Experts of a small language model.
Size: 11 layers, width 192.
Experts: 64 SwiGLU neurons an expert, 4 picks a token, a sigmoid router, 64 empty slots to pick.
Training: a variant of Muon for the experts, 440M tokens, 1811 steps.
Below are experts of layer 7 (counted from 0) of a mixture-of-experts language model. Rows are named router (the router's row for the expert), gate (a neuron's input weights, with its number), up (a neuron's input weights, with its number) and show model dimensions 0-191. Each number is 200 + 40 x the weight over its row's rms, rounded and kept within 0 to 999.
Before each expert's rows: a language model's description of what the expert responds to. This comes from a sample of Wikipedia text that the model never trained on.

# expert 25
It responds to: Inner consonant pieces of foreign or compound names and words, especially German and place names, such as Dunfer-m-line, Lever-k-usen, Schles-w-ig.
router,185,224,181,135,183,247,117,160,115,188,204,88,217,190,227,183,198,186,152,129,189,216,166,257,248,170,189,266,206,119,221,209,154,182,206,153,253,163,215,145,160,145,211,288,147,188,116,172,225,201,162,198,191,161,215,197,245,106,202,191,148,176,160,197,198,214,217,285,205,233,260,211,214,201,208,230,234,177,238,205,227,193,220,212,196,163,185,184,169,175,231,135,197,193,158,191,171,167,292,204,244,235,216,215,181,293,205,183,199,201,152,208,207,182,217,129,175,187,186,168,213,180,255,192,298,184,217,243,162,211,235,127,258,253,188,144,178,191,179,187,185,164,180,204,181,105,209,210,233,214,231,179,195,143,227,222,188,157,176,294,142,205,162,199,240,142,179,181,249,238,200,270,164,234,192,272,235,106,191,214,202,182,224,218,184,195,320,254,208,193,252,240
gate1,184,210,180,173,138,207,137,208,158,226,191,189,188,179,172,131,262,167,184,147,173,225,205,255,284,208,237,210,208,175,229,179,197,204,198,159,229,203,192,213,163,143,198,263,234,223,168,150,232,185,138,207,225,155,148,223,229,133,147,212,141,198,206,123,239,202,197,276,219,157,225,188,319,172,255,242,133,155,198,194,166,291,180,214,211,195,276,198,232,271,233,205,153,160,155,245,147,218,236,209,247,162,244,255,167,202,222,222,212,278,151,161,178,222,200,169,148,217,169,161,114,190,186,230,196,126,162,214,140,267,218,142,242,258,164,191,201,139,249,218,130,125,179,188,167,181,189,166,259,178,156,268,194,247,241,224,242,216,254,191,191,234,238,232,117,156,233,184,203,214,182,225,223,189,121,269,224,164,176,218,242,192,174,226,198,199,255,285,206,193,193,146
up1,203,162,161,209,253,138,251,259,295,208,291,207,238,177,220,135,176,229,199,175,254,148,206,197,218,244,221,165,220,228,220,159,203,171,191,207,185,202,186,141,230,209,266,139,288,198,247,152,199,222,135,221,282,205,203,225,183,242,197,268,152,108,248,242,210,172,173,217,280,210,163,248,120,256,135,161,208,156,209,235,200,249,226,248,229,200,176,211,172,131,206,153,188,255,195,171,173,224,158,169,186,209,208,209,189,217,196,210,182,209,257,224,216,204,175,167,160,237,186,151,257,164,181,136,205,228,231,225,207,199,200,264,161,132,178,278,215,210,188,239,216,227,218,251,188,272,191,208,169,215,163,215,202,246,163,151,171,230,197,194,241,113,186,212,245,225,153,205,174,197,238,194,228,228,233,125,162,288,206,243,245,195,264,258,217,268,139,71,169,214,150,239

# expert 52
It responds to: Word pieces inside non-English proper names, often Turkish, Arabic, Slavic or Spanish, such as gh, kh, ž, ç, and Barb in Santa Barbara.
router,138,267,195,177,170,215,152,150,166,223,163,164,207,167,316,238,280,178,213,173,172,187,169,249,234,268,227,156,159,163,304,204,133,211,177,167,190,197,138,162,225,168,227,341,206,233,206,184,228,146,183,160,148,157,200,254,195,190,269,163,185,236,213,166,213,185,240,308,236,194,208,215,101,177,241,214,198,168,192,174,243,225,225,196,163,215,208,196,266,128,182,136,183,146,236,306,209,170,227,205,235,196,194,236,189,131,210,146,154,147,216,114,184,252,193,199,240,163,234,190,167,225,239,233,278,206,203,211,190,234,149,111,261,180,211,137,210,227,165,210,220,189,196,203,185,186,191,180,221,226,204,169,248,234,222,224,202,230,161,172,186,241,199,186,235,171,92,267,169,216,202,179,147,224,203,198,221,191,196,146,238,193,234,223,217,230,214,219,138,195,223,246
gate1,148,216,170,159,259,190,214,225,249,184,125,235,155,52,182,260,213,212,243,209,275,186,190,240,182,146,239,202,126,180,252,203,211,223,130,176,214,203,213,233,224,175,220,271,214,212,193,207,200,167,175,99,198,116,156,222,182,102,187,171,264,209,120,160,210,222,197,240,201,154,215,263,194,198,186,218,181,172,154,146,243,236,198,149,178,214,154,125,187,193,147,206,164,193,230,277,238,270,173,147,190,180,239,177,204,192,223,178,154,208,166,153,209,209,213,233,196,208,233,273,127,220,145,193,167,219,207,154,209,183,167,187,156,143,206,238,148,111,149,146,201,213,179,256,176,227,169,202,122,253,218,167,136,233,238,207,140,154,179,178,164,149,170,255,191,250,149,197,222,142,208,178,201,255,194,127,269,221,259,144,230,184,226,171,167,220,195,216,192,193,225,215
up1,193,248,106,215,173,233,151,210,188,174,239,181,186,123,214,185,218,204,219,171,206,240,192,240,184,272,159,206,169,253,176,175,142,204,150,160,215,239,191,136,216,125,222,284,302,212,177,234,271,256,129,214,264,238,138,181,117,148,175,194,209,208,251,172,189,255,206,185,184,170,264,149,204,293,266,148,175,119,153,107,146,224,162,218,201,228,228,171,203,210,177,277,241,165,190,208,116,162,225,208,184,135,177,236,215,212,257,207,175,250,195,264,172,225,190,182,319,166,182,202,190,186,151,165,195,215,224,168,237,222,244,174,231,194,208,209,247,208,187,145,298,190,252,180,210,146,207,173,198,228,217,234,175,212,257,244,232,152,161,149,159,225,170,233,214,205,255,194,204,204,180,155,163,225,223,144,201,166,191,202,186,211,203,189,86,188,195,179,233,181,226,167

# expert 18
It responds to: Middle syllables and accented letters inside foreign proper names and places, such as Sánchez, Stellenbosch, Nordrhein-Westfalen, ü, ö, ø.
router,180,268,191,132,157,213,214,234,94,238,117,212,212,236,216,240,207,188,220,156,206,215,221,259,186,190,220,248,219,160,194,169,111,253,244,201,164,224,151,201,178,174,158,296,153,212,151,197,183,185,122,148,243,204,231,169,255,201,223,148,197,164,210,167,154,122,237,248,230,235,228,149,221,173,285,224,164,191,208,227,183,212,274,180,192,222,170,143,105,197,255,181,180,192,146,264,198,222,220,184,221,244,259,173,165,263,270,147,160,201,182,158,172,187,184,238,212,236,198,175,116,266,242,186,242,204,204,206,181,269,208,165,222,242,210,83,157,193,193,183,222,161,166,238,177,187,183,210,216,225,203,185,231,196,187,218,154,204,171,245,177,195,183,260,247,208,122,188,200,202,178,306,246,163,194,267,227,146,223,177,252,157,194,222,205,247,289,201,127,219,214,248
gate3,220,144,197,229,221,146,223,220,191,240,193,155,115,193,254,188,174,238,246,176,159,210,223,172,228,226,172,131,225,198,178,121,179,177,154,177,242,231,213,201,242,177,140,191,196,222,248,141,133,94,91,223,267,200,193,86,203,145,148,188,198,269,150,222,222,233,202,228,138,255,138,230,260,230,247,171,233,193,193,202,209,153,158,143,282,198,230,169,147,243,213,245,152,191,146,213,245,130,177,211,236,191,177,189,163,191,266,204,246,210,195,142,269,202,131,192,196,145,222,250,181,238,189,166,152,188,181,151,99,267,200,158,143,152,180,218,134,218,200,177,171,213,228,236,197,129,180,155,221,152,153,242,208,142,182,205,225,167,136,248,150,190,213,169,208,193,187,157,207,165,199,206,205,235,180,149,234,287,204,206,193,284,186,167,219,208,227,201,188,188,221,228
up3,250,193,182,195,189,211,164,197,255,271,250,159,207,166,239,126,148,225,140,242,189,177,255,179,265,215,199,191,246,225,172,176,269,193,205,206,166,195,152,174,257,211,143,206,129,178,208,207,248,149,239,182,234,167,197,291,174,197,230,214,249,243,209,261,243,222,125,223,117,190,212,191,256,209,216,169,207,191,177,210,184,216,145,278,178,151,171,193,168,229,172,230,206,234,265,113,182,173,193,230,181,164,242,193,197,161,175,152,201,113,249,201,181,274,208,176,139,244,166,113,145,176,224,135,249,304,211,174,213,194,230,236,199,238,238,248,174,209,228,188,238,192,199,141,156,213,209,218,207,266,140,107,198,152,245,219,280,198,217,272,229,175,231,254,211,198,234,170,266,218,220,262,149,219,280,224,188,199,232,155,209,206,185,185,174,177,140,261,160,216,119,234

# expert 34
It responds to: Career verbs and as in biographies, such as became, served, appointed, participate, operates; also slashes and digits inside geographic coordinates.
router,129,241,239,166,172,216,171,200,160,222,199,137,251,177,240,186,243,166,241,159,180,178,190,208,241,219,112,218,150,157,236,179,193,178,247,152,139,164,163,167,182,162,196,228,149,234,149,261,226,205,188,127,141,244,250,191,238,162,247,218,103,150,277,154,184,173,204,232,230,180,231,182,244,181,247,231,255,176,231,264,212,204,290,222,159,261,195,191,176,191,198,207,234,150,203,211,254,151,203,262,244,240,203,155,162,199,227,183,190,147,138,159,239,180,209,155,230,201,178,155,221,212,199,198,244,253,273,222,186,258,259,177,249,259,170,176,218,180,136,157,270,194,259,204,175,202,209,271,226,183,153,165,206,151,177,175,193,204,145,247,224,140,159,228,210,178,149,209,147,218,283,237,236,227,155,228,291,230,229,227,88,263,230,230,210,234,245,236,179,246,257,225
gate0,232,228,204,171,269,186,129,199,177,128,230,165,188,193,231,189,165,139,179,168,151,258,209,167,228,211,192,251,214,127,154,178,177,155,230,178,188,161,234,224,234,256,252,263,231,209,187,234,176,180,208,208,100,142,162,241,152,149,216,142,230,195,251,167,132,212,219,238,250,233,183,231,183,193,226,191,198,106,192,230,170,184,113,183,200,196,198,174,237,154,202,166,261,192,262,251,227,146,179,258,194,186,200,236,285,171,179,174,203,153,161,230,260,196,189,98,219,218,231,254,192,157,184,238,261,220,204,197,208,231,203,204,254,154,161,161,243,272,253,195,226,243,174,260,247,182,241,178,214,260,164,251,287,207,182,172,248,203,259,211,188,155,105,225,216,152,236,165,172,160,214,183,244,178,250,155,207,161,214,261,296,234,199,192,170,208,309,203,201,219,189,268
up0,173,152,227,183,131,118,224,242,175,188,198,174,227,201,208,160,147,205,161,262,166,227,165,229,242,140,232,279,198,243,215,242,207,201,212,162,220,197,256,216,193,155,180,261,161,120,224,208,161,178,226,191,267,197,154,121,143,214,189,181,159,185,221,225,178,148,206,256,234,185,203,161,163,195,260,186,173,200,184,224,183,211,183,144,274,220,316,170,162,201,272,199,130,203,231,98,145,227,130,181,150,185,214,201,239,249,194,226,216,215,164,176,199,158,208,127,207,106,203,323,269,190,175,202,255,196,218,250,199,210,224,285,223,209,256,134,191,165,209,189,214,195,172,157,250,266,217,146,160,210,148,203,181,184,94,216,269,157,156,235,236,143,183,200,164,183,221,131,177,246,196,172,179,230,183,218,117,171,242,193,208,239,167,228,183,224,200,224,192,217,236,197

# expert 20
It responds to: Closing parentheses, often after a digit, plus closing quotes, braces and === marks, mostly in tables, career lists and citations.
router,174,257,230,153,231,256,215,127,216,221,247,166,225,123,202,245,164,212,184,118,241,132,187,184,289,197,147,225,171,211,213,179,167,180,219,190,194,239,200,191,182,229,217,231,244,231,201,232,241,244,182,200,185,190,247,227,192,181,196,176,188,212,204,190,179,201,232,257,171,168,202,225,286,137,177,184,272,254,224,250,187,208,263,211,209,205,225,180,171,161,251,239,171,97,228,235,141,163,214,240,203,191,228,158,94,270,246,178,151,163,208,101,276,256,230,186,238,147,212,172,206,180,201,223,253,251,223,264,254,281,250,201,227,186,196,144,161,153,166,149,295,175,180,227,136,205,178,196,235,204,198,165,263,151,196,201,219,189,190,194,169,185,210,187,149,199,185,217,67,252,252,245,218,179,182,292,239,180,179,228,195,251,190,231,223,243,260,167,229,262,218,228
gate0,281,224,166,160,220,231,253,128,121,258,207,150,206,189,207,246,119,209,203,167,203,213,174,226,285,235,185,235,221,181,223,205,167,185,243,190,139,244,167,266,182,220,186,220,208,283,205,130,192,290,130,189,228,253,191,256,192,215,234,116,206,167,256,149,221,226,159,170,197,160,203,224,234,203,134,254,165,246,138,231,202,203,233,142,168,182,180,196,234,160,175,170,191,142,252,212,175,161,138,232,245,213,134,229,158,194,171,190,164,193,232,115,204,244,192,152,275,184,184,180,181,134,188,212,205,167,186,296,224,197,148,242,231,178,193,219,179,231,227,173,281,212,206,157,212,137,171,150,266,203,147,160,204,236,205,249,288,198,226,201,216,191,204,166,185,190,213,195,190,157,155,191,230,165,222,197,142,146,82,191,90,187,206,269,211,216,200,153,241,203,215,189
up0,189,260,299,226,153,207,205,229,203,159,219,191,193,253,203,114,221,231,212,262,188,234,209,143,183,187,223,183,214,164,209,276,158,220,223,181,219,149,205,165,246,188,192,187,176,229,228,136,134,190,250,225,165,185,237,191,234,203,253,241,171,238,195,188,247,205,199,216,259,197,249,254,97,215,206,176,254,152,225,199,255,242,183,182,184,213,197,210,229,197,188,144,213,224,249,133,202,169,240,201,176,189,197,177,150,216,151,169,228,271,240,235,216,203,210,233,222,239,244,219,250,235,176,178,225,183,279,171,210,190,176,207,170,198,161,181,222,169,81,223,192,203,193,184,255,218,171,178,308,189,224,255,254,202,239,239,167,150,161,235,144,126,320,243,298,196,225,206,245,229,158,158,230,220,121,190,189,218,219,215,233,301,219,194,225,268,172,194,219,102,302,207